python train.py --n_experts=128 --moe_layers=[0, 1, 2, 3, 4, 5, 6, 7, 8, 9, 10, 11] --balance_loss=0.0038 --norm_eps=1e-05 --rope_base=10000.0 --parallel_block=false --final_lr_fraction=0.0
Below are experts of layer 4 (counted from 0) of a mixture-of-experts language model. Rows are named router (the router's row for the expert), gate (a neuron's input weights, with its number), up (a neuron's input weights, with its number), down (a neuron's output weights, with its number) and show model dimensions 0-255. Each number is 50 + 12 x the weight over its row's rms, rounded and kept within 0 to 99.
After each expert's rows: a language model's description of what the expert responds to. This comes from a sample of Wikipedia text that the model never trained on.

# expert 10
router:63 67 52 66 34 50 26 40 45 76 51 62 54 46 59 49 42 54 51 34 36 55 43 66 76 43 31 76 50 57 55 46 55 43 37 59 48 31 52 50 32 42 59 62 52 55 54 53 28 55 45 41 41 52 51 50 53 56 71 40 60 48 55 49 60 48 35 63 66 51 52 50 53 46 37 48 75 61 42 63 34 37 70 44 39 55 45 40 60 52 39 51 52 62 62 65 31 72 56 25 61 68 59 31 47 68 48 51 47 62 44 67 34 56 41 43 37 28 55 56 36 41 33 38 38 43 47 59 43 27 50 56 43 40 26 33 37 44 62 51 79 61 61 46 61 48 51 66 62 27 44 50 73 53 66 57 37 29 57 47 58 30 43 32 44 61 32 37 56 52 49 45 50 48 26 73 51 53 29 35 37 46 45 52 42 57 25 35 40 60 33 38 46 59 64 46 32 57 58 44 46 55 74 35 35 43 53 34 43 50 61 27 59 18 56 46 61 47 58 69 71 44 54 50 46 46 76 48 60 46 52 55 46 45 38 59 67 63 44 49 47 52 64 60 66 76 66 48 55 42 62 47 57 37 63 58
gate0:37 53 50 45 46 55 25 58 45 55 45 61 53 50 51 28 35 56 38 54 62 49 39 38 68 47 39 89 40 57 38 29 47 49 50 51 50 34 63 63 47 52 71 38 74 52 40 43 63 46 44 49 48 46 68 54 26 46 49 69 41 41 74 59 36 56 51 33 48 43 45 38 45 49 55 60 43 54 55 36 58 54 43 40 61 60 50 58 42 50 57 70 38 53 52 47 61 65 26 51 46 73 62 39 36 67 44 48 65 66 44 65 49 39 52 56 51 32 44 47 38 41 48 48 67 50 47 49 56 44 43 64 46 52 40 43 65 65 83 49 87 63 41 38 60 35 33 59 53 45 38 49 51 56 59 48 61 43 21 48 49 46 56 41 34 69 25 69 51 55 44 46 37 36 59 35 31 46 39 41 62 32 44 66 53 57 26 28 40 35 44 41 52 48 27 50 62 38 66 45 58 67 60 49 45 34 44 61 69 55 43 37 47 47 44 48 44 71 36 28 72 48 46 53 37 26 55 37 35 44 52 26 37 33 38 45 74 70 38 52 39 54 68 50 43 48 53 40 59 44 59 69 29 42 56 68
up0:61 54 70 36 45 56 52 64 50 41 44 56 51 55 46 41 37 34 37 43 55 50 66 46 51 56 55 50 51 31 63 55 43 67 41 26 50 43 49 46 61 52 53 49 69 48 50 34 58 55 76 40 75 39 51 62 65 72 39 43 33 38 64 46 66 55 37 53 49 43 57 44 58 52 33 59 73 62 32 61 43 71 40 53 46 77 72 57 36 71 56 46 56 46 59 50 60 24 39 15 56 64 50 49 62 35 63 53 32 26 30 34 71 56 38 42 60 63 48 41 48 37 66 51 46 44 46 35 51 58 43 39 47 40 35 55 37 37 68 51 52 39 29 65 34 53 77 61 47 42 67 47 57 49 60 48 52 64 84 51 53 68 56 58 46 43 46 62 52 54 60 46 53 42 52 47 55 53 51 74 40 53 33 22 64 67 59 66 58 51 51 47 30 51 59 66 36 58 49 45 42 47 58 83 43 58 66 46 49 41 32 39 55 40 47 51 31 38 40 45 50 57 44 52 65 49 34 52 70 38 51 44 51 49 55 41 37 51 16 62 28 57 58 45 35 42 76 58 35 52 42 41 40 33 61 45
down0:57 24 40 48 46 49 49 57 58 54 38 36 29 48 34 51 51 53 27 43 58 65 54 59 38 54 50 65 71 46 55 43 44 45 57 29 47 67 46 21 43 40 54 72 31 52 54 44 48 32 59 28 70 29 56 41 64 60 48 46 71 56 47 34 48 27 32 40 47 34 60 42 58 46 47 46 46 55 65 55 64 51 74 54 43 78 50 54 42 61 51 40 51 44 53 35 80 41 53 52 72 68 63 53 52 26 55 45 34 40 50 34 66 45 33 56 75 45 50 38 49 47 63 44 54 53 48 57 55 55 49 40 45 51 19 15 43 49 48 20 62 36 50 66 49 55 35 39 44 54 42 53 32 42 58 77 35 58 60 50 44 53 49 51 58 45 59 61 34 62 44 25 70 54 52 48 41 67 42 64 46 45 60 23 53 58 68 33 26 34 67 51 42 54 28 41 66 76 48 69 61 64 44 46 61 49 40 50 41 52 32 60 63 62 57 46 54 53 63 56 67 49 61 54 52 57 54 68 46 45 33 46 48 64 27 71 44 61 44 63 51 32 52 51 54 54 46 58 53 42 44 65 50 50 42 58
What it handles: Small numbers and numerals. Small counts and sequel numbers, as digits or words, often ending titles or in dates: Game 3, top three, Country 2.

# expert 60
router:38 66 51 60 67 49 57 41 62 64 61 58 44 66 54 40 43 48 29 71 58 42 72 65 48 46 28 36 55 61 26 51 57 54 43 38 53 57 47 64 61 44 43 47 56 47 46 81 54 27 47 32 79 56 55 53 55 33 55 36 81 70 33 66 52 39 58 55 20 54 30 50 59 45 55 56 46 51 45 45 37 41 60 79 55 27 49 69 50 35 33 66 58 37 41 66 56 67 56 56 61 54 49 39 47 56 48 35 53 42 25 66 34 53 57 38 50 25 64 38 51 57 36 54 35 51 36 59 44 51 39 67 67 41 61 49 53 53 37 41 59 58 61 56 50 52 39 66 68 51 53 38 29 66 34 44 47 55 39 52 43 35 68 58 41 48 58 85 37 28 28 54 47 65 42 72 44 77 62 55 53 33 40 42 64 42 58 49 37 56 49 35 55 40 39 51 32 41 61 33 45 48 53 49 37 53 42 52 53 36 41 52 29 30 50 52 74 48 36 56 51 42 56 59 26 54 37 52 48 52 50 57 53 56 41 48 53 49 73 39 44 36 37 40 56 50 33 66 51 39 35 65 42 47 62 56
gate1:39 65 53 43 51 44 75 50 62 46 49 40 55 37 41 53 43 58 24 40 55 35 44 58 45 45 44 54 36 54 38 46 51 42 43 45 40 45 58 23 27 56 50 52 59 46 44 76 66 40 40 69 58 62 46 31 53 59 54 54 55 50 54 65 42 35 60 28 46 35 46 64 32 69 56 60 52 34 53 42 38 42 61 32 32 63 14 44 56 61 42 47 61 56 70 42 39 51 35 62 55 44 45 63 35 51 44 49 41 29 58 56 60 55 44 68 59 58 51 52 50 54 32 58 51 29 17 40 66 49 65 43 42 49 71 88 32 64 50 64 43 64 58 66 43 42 55 36 60 73 23 52 41 29 40 66 42 54 44 58 56 50 65 59 48 58 52 49 41 49 56 59 47 46 42 56 56 79 54 34 77 57 33 54 52 36 75 56 59 76 62 66 47 44 51 65 34 50 59 65 67 27 68 61 38 44 42 59 55 46 51 60 37 51 68 51 51 35 38 65 68 58 79 74 69 52 52 56 49 51 44 39 50 63 53 57 55 48 52 36 48 60 41 58 63 43 69 44 46 41 53 48 62 58 52 45
up1:36 40 49 71 17 67 44 42 66 36 74 44 45 48 52 48 51 54 43 35 44 47 46 62 40 49 48 57 52 49 45 24 39 24 61 56 53 62 37 45 39 56 67 54 60 39 67 28 48 37 36 46 44 46 41 59 45 64 49 68 50 56 24 27 51 34 57 47 43 35 63 57 48 52 28 42 49 38 40 67 38 47 46 51 55 57 39 54 56 44 41 43 65 54 46 44 45 52 45 73 75 50 48 59 38 63 48 64 34 36 62 38 38 50 30 62 59 54 21 41 57 54 63 54 48 27 64 48 55 42 54 53 49 54 39 67 57 70 43 38 51 60 41 68 28 56 56 57 52 38 46 56 34 48 54 29 45 39 70 52 59 33 55 43 55 41 46 24 55 61 51 48 68 61 69 72 58 47 61 52 43 55 46 54 72 61 54 59 58 61 54 49 54 47 51 55 44 37 28 52 25 42 38 59 58 62 37 60 26 39 25 77 40 58 51 48 61 75 56 53 51 40 30 34 54 45 51 54 61 39 44 20 49 57 45 54 29 24 51 65 40 52 50 67 68 34 61 24 58 38 37 37 38 55 30 44
down1:22 79 45 55 45 63 61 42 68 54 54 21 57 33 34 30 47 69 37 60 41 43 57 36 66 32 36 56 59 64 17 74 59 59 41 60 61 71 48 33 54 43 52 56 59 47 67 55 57 50 63 23 45 49 58 57 50 55 26 45 48 45 34 51 39 60 55 39 58 58 66 59 40 53 65 66 47 41 44 48 48 49 52 40 41 50 24 64 54 60 48 44 68 51 54 36 47 28 38 54 65 42 54 62 46 49 62 53 55 36 34 60 59 41 60 64 47 49 71 51 61 76 48 27 55 49 35 52 54 51 61 67 22 54 62 37 46 75 63 49 40 71 47 52 45 50 52 59 40 51 70 46 63 59 58 55 47 34 61 51 54 46 39 58 37 54 75 57 51 40 50 54 28 57 51 53 39 56 50 52 69 34 39 58 63 59 60 56 36 42 60 51 33 54 36 45 50 51 55 43 47 47 38 74 39 44 35 52 48 43 37 61 41 43 45 30 52 64 48 68 67 53 74 29 38 65 63 50 46 28 40 56 59 63 19 35 63 38 64 72 35 55 58 55 47 65 46 52 49 56 41 71 55 32 41 44
What it handles: Word-start fragments. Pieces right after prefixes like dis-, ex-, re- (dis-pl-ays, ex-pl-oitation), plus common nouns such as part, set, time, position.

# expert 51
router:29 54 60 50 48 49 67 55 59 38 51 65 50 57 55 48 63 52 60 66 51 37 62 66 17 78 40 56 60 50 21 40 59 60 39 38 63 58 67 32 60 63 28 53 41 48 43 54 54 30 56 54 55 30 53 54 51 33 49 64 60 48 49 61 59 40 51 57 38 12 50 48 31 44 28 60 45 54 40 62 55 52 70 64 73 29 49 46 45 33 30 54 63 56 47 49 66 56 65 57 26 60 36 66 45 45 31 48 49 32 41 44 33 67 47 64 59 39 32 45 54 45 44 39 34 52 27 55 51 68 49 53 40 48 66 70 69 52 35 28 61 48 70 49 32 65 47 62 64 32 53 49 18 29 52 42 61 54 71 52 46 47 59 31 40 55 50 70 50 48 40 60 49 30 55 66 36 58 46 60 48 47 48 60 63 49 69 61 39 61 48 59 46 51 58 65 44 29 54 53 39 47 39 46 44 44 38 49 27 32 45 62 47 42 40 49 68 54 46 57 40 40 64 75 48 43 47 49 53 44 37 52 49 62 49 69 33 52 40 46 38 34 28 37 45 35 30 59 49 40 45 50 47 31 39 61
gate0:47 44 45 48 55 40 64 52 68 51 55 44 58 52 60 48 76 64 47 60 46 45 30 56 51 74 47 50 40 45 36 51 66 45 36 57 39 47 56 49 55 56 59 50 61 41 59 57 39 36 60 59 45 43 55 61 36 44 38 39 53 48 55 48 57 51 76 49 61 42 48 24 46 61 65 60 44 55 49 62 41 69 40 56 69 28 66 37 37 61 22 57 47 60 46 52 64 27 39 54 64 43 52 55 66 60 47 57 73 36 55 57 26 71 49 49 33 37 46 58 57 70 43 75 54 39 50 46 41 82 41 35 56 53 38 55 42 45 33 53 42 62 50 56 45 59 57 62 39 52 46 68 44 38 87 48 58 51 52 71 54 48 32 62 54 39 58 39 46 71 50 36 66 41 34 62 32 49 45 55 58 72 34 57 64 60 66 51 65 49 33 44 56 43 37 73 36 46 28 71 72 39 45 66 58 43 66 53 27 34 50 31 49 39 46 47 59 56 60 33 41 34 49 28 60 62 49 89 48 53 45 30 73 51 36 45 33 49 67 52 56 40 27 49 37 49 54 38 58 65 58 45 39 57 45 64
up0:53 64 54 75 27 47 58 28 50 39 42 48 40 76 56 62 39 36 31 54 36 47 43 39 63 41 65 50 48 54 68 51 29 57 59 50 57 29 52 52 53 42 46 48 66 53 69 62 55 50 55 37 57 60 67 43 60 58 33 58 45 47 51 36 45 61 39 37 40 50 46 32 69 38 19 56 59 45 57 41 77 62 46 31 51 45 59 36 52 42 58 85 68 40 59 35 51 50 61 55 31 60 55 49 57 58 38 47 52 38 65 60 47 60 55 37 52 38 45 56 45 73 62 34 74 64 54 56 42 52 38 74 48 42 38 34 54 72 39 55 45 56 37 39 37 49 49 57 32 69 27 31 61 56 59 29 48 53 56 39 45 54 31 48 46 65 65 58 51 36 40 34 49 48 43 63 73 60 44 66 52 29 42 46 54 66 51 40 35 51 63 33 39 56 29 40 48 70 51 62 41 50 71 51 28 67 60 58 31 76 42 33 43 60 54 58 26 48 60 40 56 68 39 54 39 52 45 68 63 53 53 40 51 49 59 62 44 45 62 53 43 65 49 32 20 55 41 76 34 50 55 50 65 54 53 38
down0:46 41 66 57 42 51 55 42 57 47 45 63 49 66 36 48 81 47 55 57 31 46 73 64 56 63 44 53 51 39 56 51 51 54 50 61 46 48 58 37 47 80 50 73 46 30 58 53 56 43 73 57 50 50 55 26 36 54 37 24 57 42 46 32 56 67 52 45 43 48 37 29 55 50 54 50 49 64 49 47 48 49 43 54 37 45 67 21 59 58 47 52 38 70 70 44 49 51 64 59 47 44 56 35 38 38 44 70 35 35 38 80 42 44 40 52 66 34 40 47 26 78 65 51 58 71 39 48 22 67 59 55 60 31 50 56 62 60 57 62 47 34 74 40 29 71 53 42 38 69 41 37 44 70 58 43 48 64 44 58 61 39 34 49 35 53 56 58 46 53 60 34 38 38 54 72 44 55 43 65 44 38 52 52 51 37 63 50 50 33 47 69 66 37 47 58 54 53 52 58 58 28 64 53 31 67 57 51 48 49 34 35 47 32 60 50 32 35 50 40 54 47 52 42 55 57 47 55 30 54 58 30 43 58 37 66 55 50 67 63 44 34 05 37 31 55 41 39 61 55 64 52 53 43 44 42
What it handles: Mid-word syllable pieces. Middle syllable fragments of words split into pieces, before endings like ing or ed, such as Be-ec-her, gl-ac-iers, Conf-uc-ianism.

# expert 37
router:35 61 60 68 52 32 61 48 34 55 55 47 33 42 51 62 70 50 50 55 50 51 77 35 80 57 54 54 20 59 26 65 63 63 60 63 65 53 51 37 60 52 47 62 47 52 38 46 45 40 56 30 52 72 45 51 51 37 57 41 60 45 55 72 76 29 50 57 44 65 58 53 56 37 59 43 31 48 49 59 44 54 51 59 62 36 49 47 54 34 52 61 41 40 24 53 41 71 65 63 46 72 54 69 28 64 34 40 70 54 29 69 35 58 66 41 74 52 45 51 60 54 35 51 43 37 64 57 53 46 31 61 71 44 45 55 58 60 35 31 64 53 75 56 56 30 32 58 56 40 44 51 44 62 38 43 62 51 41 59 49 34 60 49 31 50 44 43 41 43 41 42 40 51 50 45 35 48 58 57 60 34 46 47 56 61 32 54 59 22 41 52 44 45 34 28 49 57 59 37 40 73 43 59 25 61 42 54 75 65 61 65 55 40 58 53 53 57 39 56 41 26 48 61 33 31 70 57 65 78 49 45 33 29 61 44 65 41 64 51 46 45 65 51 58 43 53 56 45 43 56 49 42 56 61 44
gate0:51 58 47 50 45 51 51 43 54 64 53 42 63 66 35 59 53 56 65 57 73 57 82 30 34 65 45 23 79 73 66 49 72 63 62 62 47 43 69 54 27 63 55 47 64 40 53 62 65 72 42 46 47 72 36 38 39 47 45 46 60 79 25 55 38 49 60 49 44 36 43 45 65 49 64 30 40 47 63 44 68 56 62 60 53 32 65 59 41 56 43 38 72 34 46 56 63 52 62 68 36 29 80 57 43 34 55 47 49 49 41 29 26 55 52 40 62 69 56 43 50 38 49 65 46 38 56 47 60 50 24 43 53 49 59 50 32 62 49 56 53 45 65 57 47 36 29 30 41 35 39 46 49 50 48 40 55 41 40 85 40 60 42 65 57 42 58 44 42 52 53 33 47 27 58 50 38 53 52 56 63 39 44 53 48 57 40 53 64 28 60 48 47 46 58 58 37 51 68 58 47 60 46 41 48 64 68 65 61 50 50 67 41 37 57 54 68 56 48 67 57 65 36 65 39 46 51 41 41 74 51 47 52 47 45 54 72 46 63 61 54 66 58 54 44 55 59 47 50 65 58 59 38 42 83 57
up0:48 71 62 45 56 51 46 63 52 36 51 70 66 43 28 65 45 50 34 78 47 39 48 62 29 30 70 39 57 38 55 62 64 57 45 78 71 71 51 50 56 50 43 50 61 42 47 50 70 71 43 54 67 46 68 57 72 52 39 32 47 59 31 63 58 51 57 48 47 20 53 49 59 51 40 39 39 49 55 59 64 46 25 52 39 52 39 49 64 52 43 59 34 52 43 45 55 40 56 46 68 48 52 63 38 30 45 25 61 43 72 65 23 57 68 52 67 43 49 48 24 50 71 39 36 63 54 50 67 32 53 42 65 59 51 40 44 43 47 46 45 73 45 34 33 57 49 50 51 42 55 63 46 71 38 60 68 41 72 59 51 48 30 36 56 64 45 48 42 31 32 65 49 32 40 36 30 70 46 44 53 62 42 59 42 56 62 50 42 59 38 46 47 34 34 46 53 61 45 59 54 39 40 54 61 48 53 32 39 61 41 43 44 44 51 43 57 46 19 50 40 74 35 50 41 44 48 44 62 34 50 29 50 49 48 26 34 58 64 77 41 60 56 25 44 47 58 60 63 47 53 36 36 49 49 41
down0:58 53 50 42 50 47 59 56 44 44 69 45 47 41 47 58 67 59 51 40 35 55 85 72 42 36 77 22 49 57 45 41 41 51 48 49 50 45 40 59 42 58 42 68 45 37 62 75 51 54 64 39 56 38 72 68 43 59 25 43 39 48 45 27 66 52 65 43 63 65 43 36 33 40 75 67 56 53 68 48 64 34 57 55 53 65 60 36 53 33 58 64 42 33 55 46 57 34 54 64 64 50 54 47 55 58 53 67 53 44 30 43 59 39 54 41 65 29 66 41 39 53 47 56 61 46 42 39 49 59 56 43 52 46 57 60 35 45 50 42 62 61 35 56 49 44 55 61 54 46 42 33 30 49 56 59 35 39 43 45 55 50 47 51 65 59 26 58 72 47 61 45 67 16 67 72 66 41 63 45 31 50 50 56 46 52 48 57 72 43 49 47 46 60 45 56 50 42 60 51 45 58 49 37 42 59 40 65 52 56 50 42 22 64 57 64 71 54 60 33 15 36 30 32 50 43 69 49 60 73 53 36 23 52 50 55 54 49 46 53 58 52 79 72 39 58 42 34 60 34 56 26 49 58 34 51
What it handles: Military and war terms. Words and word pieces in military history text, such as War, Regiment, Army, General, st in 1st, aign in Campaigns.

# expert 41
router:48 32 53 64 47 56 57 34 48 46 39 40 50 35 52 47 36 40 39 57 61 56 48 73 39 73 33 57 55 58 48 66 32 47 49 38 39 52 55 60 41 39 41 36 56 58 46 40 42 73 45 65 67 60 37 60 53 39 47 49 30 47 31 60 58 66 47 33 59 57 39 43 33 47 42 31 49 51 52 66 61 54 29 40 48 68 27 58 38 74 63 35 61 67 39 63 40 34 57 29 47 52 33 61 65 43 35 59 41 39 25 40 39 47 51 39 36 55 66 71 45 42 53 38 71 69 51 60 34 53 51 52 53 41 56 51 48 47 43 52 45 54 35 40 34 34 38 31 58 49 43 34 70 39 49 47 58 43 55 47 37 68 53 72 39 24 58 37 37 46 41 51 69 33 61 41 39 31 43 52 43 58 58 44 49 71 34 31 49 50 68 59 52 65 37 67 64 52 46 52 41 50 37 52 38 38 28 47 55 71 63 48 42 50 60 57 42 51 51 61 52 41 70 49 59 56 55 71 50 65 67 37 62 40 55 63 22 75 43 50 57 57 62 79 30 35 53 44 65 28 56 59 39 33 24 53
gate0:52 66 25 46 50 46 52 27 38 55 46 68 73 78 67 29 67 58 30 47 36 54 42 65 58 49 42 69 49 43 41 58 62 45 49 50 49 37 38 76 71 65 41 42 56 62 71 51 60 50 47 46 34 50 55 43 51 28 68 00 62 62 54 70 36 38 52 59 30 52 74 55 43 36 47 47 69 62 63 32 45 41 65 60 43 28 35 54 51 68 40 46 46 44 63 47 45 59 48 56 60 55 35 36 56 61 31 35 47 50 44 30 22 59 27 47 66 42 46 54 55 52 42 46 44 55 67 66 60 42 55 37 42 44 64 58 52 61 48 51 64 63 69 41 49 70 39 50 53 51 36 52 68 48 48 52 31 26 46 34 50 33 32 50 55 58 53 49 50 43 60 54 57 54 50 62 57 40 49 42 48 32 52 46 46 61 61 35 34 42 62 30 62 49 52 51 52 45 52 45 40 53 69 53 53 38 47 39 57 48 50 53 40 60 49 44 59 30 55 63 48 43 61 72 58 54 41 75 45 59 47 43 39 74 77 40 50 52 33 47 39 23 37 40 61 44 59 46 69 51 29 53 49 29 46 41
up0:45 54 51 56 70 54 49 40 56 45 42 55 35 66 56 66 52 60 36 15 54 74 50 45 63 39 50 62 55 76 70 76 48 61 31 58 47 64 62 56 44 86 39 45 68 70 54 40 48 37 54 39 61 67 67 50 41 72 48 46 68 53 67 56 46 42 57 50 59 29 65 63 51 54 55 27 47 54 69 62 66 62 45 19 49 37 45 48 50 47 58 56 44 48 49 62 52 43 44 37 36 26 58 38 48 68 48 59 48 53 36 62 75 57 54 36 45 51 56 52 42 66 48 67 65 50 59 63 60 49 52 46 51 37 59 47 43 55 25 65 69 29 53 43 44 66 50 50 65 50 37 40 51 45 67 57 29 59 43 42 16 46 48 58 55 48 64 50 25 54 41 50 32 64 40 40 45 40 43 28 48 72 52 49 55 83 46 53 53 27 55 51 53 59 46 41 56 46 51 61 36 52 56 72 64 56 63 72 40 42 77 60 71 43 30 43 45 54 56 74 45 51 51 46 64 57 47 61 65 62 54 65 56 70 47 52 55 35 63 48 46 30 53 51 60 52 54 54 63 42 48 33 43 56 46 43
down0:26 69 55 43 50 48 49 34 61 54 75 43 56 43 31 48 52 65 43 30 57 49 39 61 35 61 32 52 53 38 39 64 52 70 52 61 43 54 53 55 49 38 55 49 21 33 48 55 53 56 57 61 54 43 40 29 50 30 54 33 54 65 56 50 59 56 51 21 81 49 29 44 61 44 57 52 62 47 62 48 47 56 56 46 55 68 39 35 28 58 54 46 52 55 41 59 51 51 65 54 41 74 47 54 67 48 25 84 43 46 50 60 53 42 41 47 62 64 31 44 31 46 36 48 75 48 55 66 63 43 32 71 47 31 44 45 36 60 51 69 60 40 46 34 47 44 46 62 69 72 56 52 45 77 33 59 45 44 35 46 43 55 47 53 65 36 60 51 49 50 40 29 79 55 38 45 64 40 48 51 44 58 52 45 48 56 57 45 58 56 44 59 61 46 50 68 65 65 32 54 47 40 48 48 43 13 46 31 69 56 37 33 44 56 62 45 51 49 55 64 66 55 40 60 45 35 38 35 36 45 46 12 66 35 61 70 49 61 52 52 65 32 30 34 50 50 47 49 56 56 51 55 48 33 56 71
What it handles: Articles and -ed endings. Articles and possessives after prepositions, such as the, a, his, their, its, plus the -ed ending in Caledonian, winged, headed, located.

# expert 40
router:44 50 58 44 44 52 31 33 42 48 41 44 59 54 58 54 49 44 66 29 64 62 47 48 41 40 29 63 53 43 56 59 35 44 46 58 45 36 30 44 41 56 51 65 63 63 49 42 35 58 41 46 57 69 42 55 68 74 54 46 51 33 40 38 44 39 42 70 43 21 50 57 59 50 42 79 55 59 59 57 43 41 53 45 39 58 55 54 40 45 50 42 56 53 72 61 49 63 44 39 62 51 55 15 58 56 60 36 46 60 29 59 37 52 48 42 29 45 40 57 38 43 46 42 38 56 44 62 37 39 51 42 57 57 25 63 36 38 58 63 76 33 61 58 33 62 53 41 42 52 44 58 65 33 51 39 38 52 59 57 57 32 27 42 56 42 73 37 62 60 35 45 50 33 41 74 49 58 28 25 43 55 65 68 43 51 32 56 43 40 32 43 55 73 53 42 58 42 61 49 34 48 68 37 54 37 53 34 54 39 54 56 53 22 39 51 62 54 50 80 54 39 37 43 58 29 77 36 67 43 36 56 62 40 46 49 61 50 35 53 63 52 36 64 56 78 79 63 58 70 62 46 33 57 63 51
gate0:50 27 57 50 63 52 35 27 45 41 29 40 62 35 35 46 74 43 32 45 54 40 51 59 50 43 63 71 60 45 39 50 36 45 59 16 51 45 64 64 49 73 67 57 70 64 58 42 65 49 44 37 66 45 59 46 41 44 69 35 59 50 67 38 43 44 53 47 49 56 37 46 58 53 66 55 63 58 32 48 49 47 48 70 46 63 58 66 62 79 55 50 41 51 71 43 52 35 48 54 38 32 61 40 43 36 47 57 63 53 54 52 56 21 38 59 56 35 85 61 39 69 64 54 43 58 23 52 51 43 50 54 48 69 67 55 46 60 43 61 31 63 19 55 54 33 75 57 44 50 43 42 41 65 26 57 55 40 39 50 35 60 71 40 48 38 37 35 67 60 62 52 58 72 70 39 50 54 37 54 42 46 58 43 44 52 40 63 48 43 30 59 40 44 46 59 64 46 49 54 55 38 71 54 29 39 26 52 40 31 51 52 27 54 51 45 52 50 52 29 42 39 55 67 67 60 62 59 50 40 52 55 38 48 46 44 50 28 56 52 44 22 52 32 40 59 62 56 45 36 49 61 60 64 58 54
up0:45 60 48 45 52 50 53 48 53 29 43 67 44 43 70 30 55 46 54 52 44 54 40 45 22 55 70 29 47 54 42 51 47 46 46 46 53 61 68 45 37 68 22 47 22 39 51 35 77 44 59 67 25 47 43 41 54 43 47 41 52 60 36 52 42 54 46 64 56 54 59 67 38 55 55 61 47 34 76 43 46 55 60 56 77 64 40 35 39 25 64 52 53 67 32 46 43 54 42 43 61 48 35 52 51 45 58 43 36 28 34 63 47 68 64 59 47 41 30 55 60 70 66 48 26 37 32 41 31 55 61 43 49 47 46 57 58 51 42 32 50 51 42 50 52 64 49 63 60 38 42 48 33 51 58 51 48 66 61 42 39 15 50 40 53 50 70 43 49 47 53 55 56 41 37 37 60 42 77 37 85 50 64 39 71 51 63 50 38 54 47 44 44 66 46 40 59 33 26 42 42 60 47 50 59 39 34 50 59 45 60 47 53 64 58 55 19 50 68 66 45 44 56 42 54 75 63 71 67 27 34 36 54 73 68 52 48 54 33 47 41 30 50 44 66 47 48 55 47 56 61 46 42 68 48 58
down0:57 54 58 39 47 49 50 50 51 36 47 54 29 49 59 46 37 35 49 59 64 56 59 41 43 40 71 30 45 62 40 63 33 63 41 60 54 53 60 53 52 43 24 78 64 53 45 44 44 69 46 48 60 34 55 59 57 59 51 59 55 42 57 33 12 47 38 41 79 62 51 40 43 55 58 43 24 58 43 40 54 65 58 59 60 56 58 40 82 37 49 34 48 69 55 41 37 36 47 47 44 37 53 63 50 30 46 34 52 45 49 58 68 50 65 41 49 49 53 47 60 68 76 48 40 38 36 39 51 79 77 60 40 52 39 56 56 55 41 24 44 70 35 41 68 39 56 66 42 46 66 55 45 62 58 67 55 56 34 71 60 27 55 56 65 68 65 73 49 55 52 50 42 49 37 32 62 44 77 56 73 57 66 46 54 56 55 50 37 51 35 63 45 43 66 50 59 35 16 71 32 53 48 50 51 61 56 48 53 46 56 45 44 56 66 52 47 46 23 55 49 31 45 40 40 48 59 79 57 62 32 38 39 64 52 77 58 36 51 47 40 34 43 56 42 55 52 44 61 44 45 46 43 55 52 40
What it handles: Numbers as quantities. Numbers giving scores, counts, years and measures in running prose and tables, such as 16-13 loss, 26 appearances, 1904.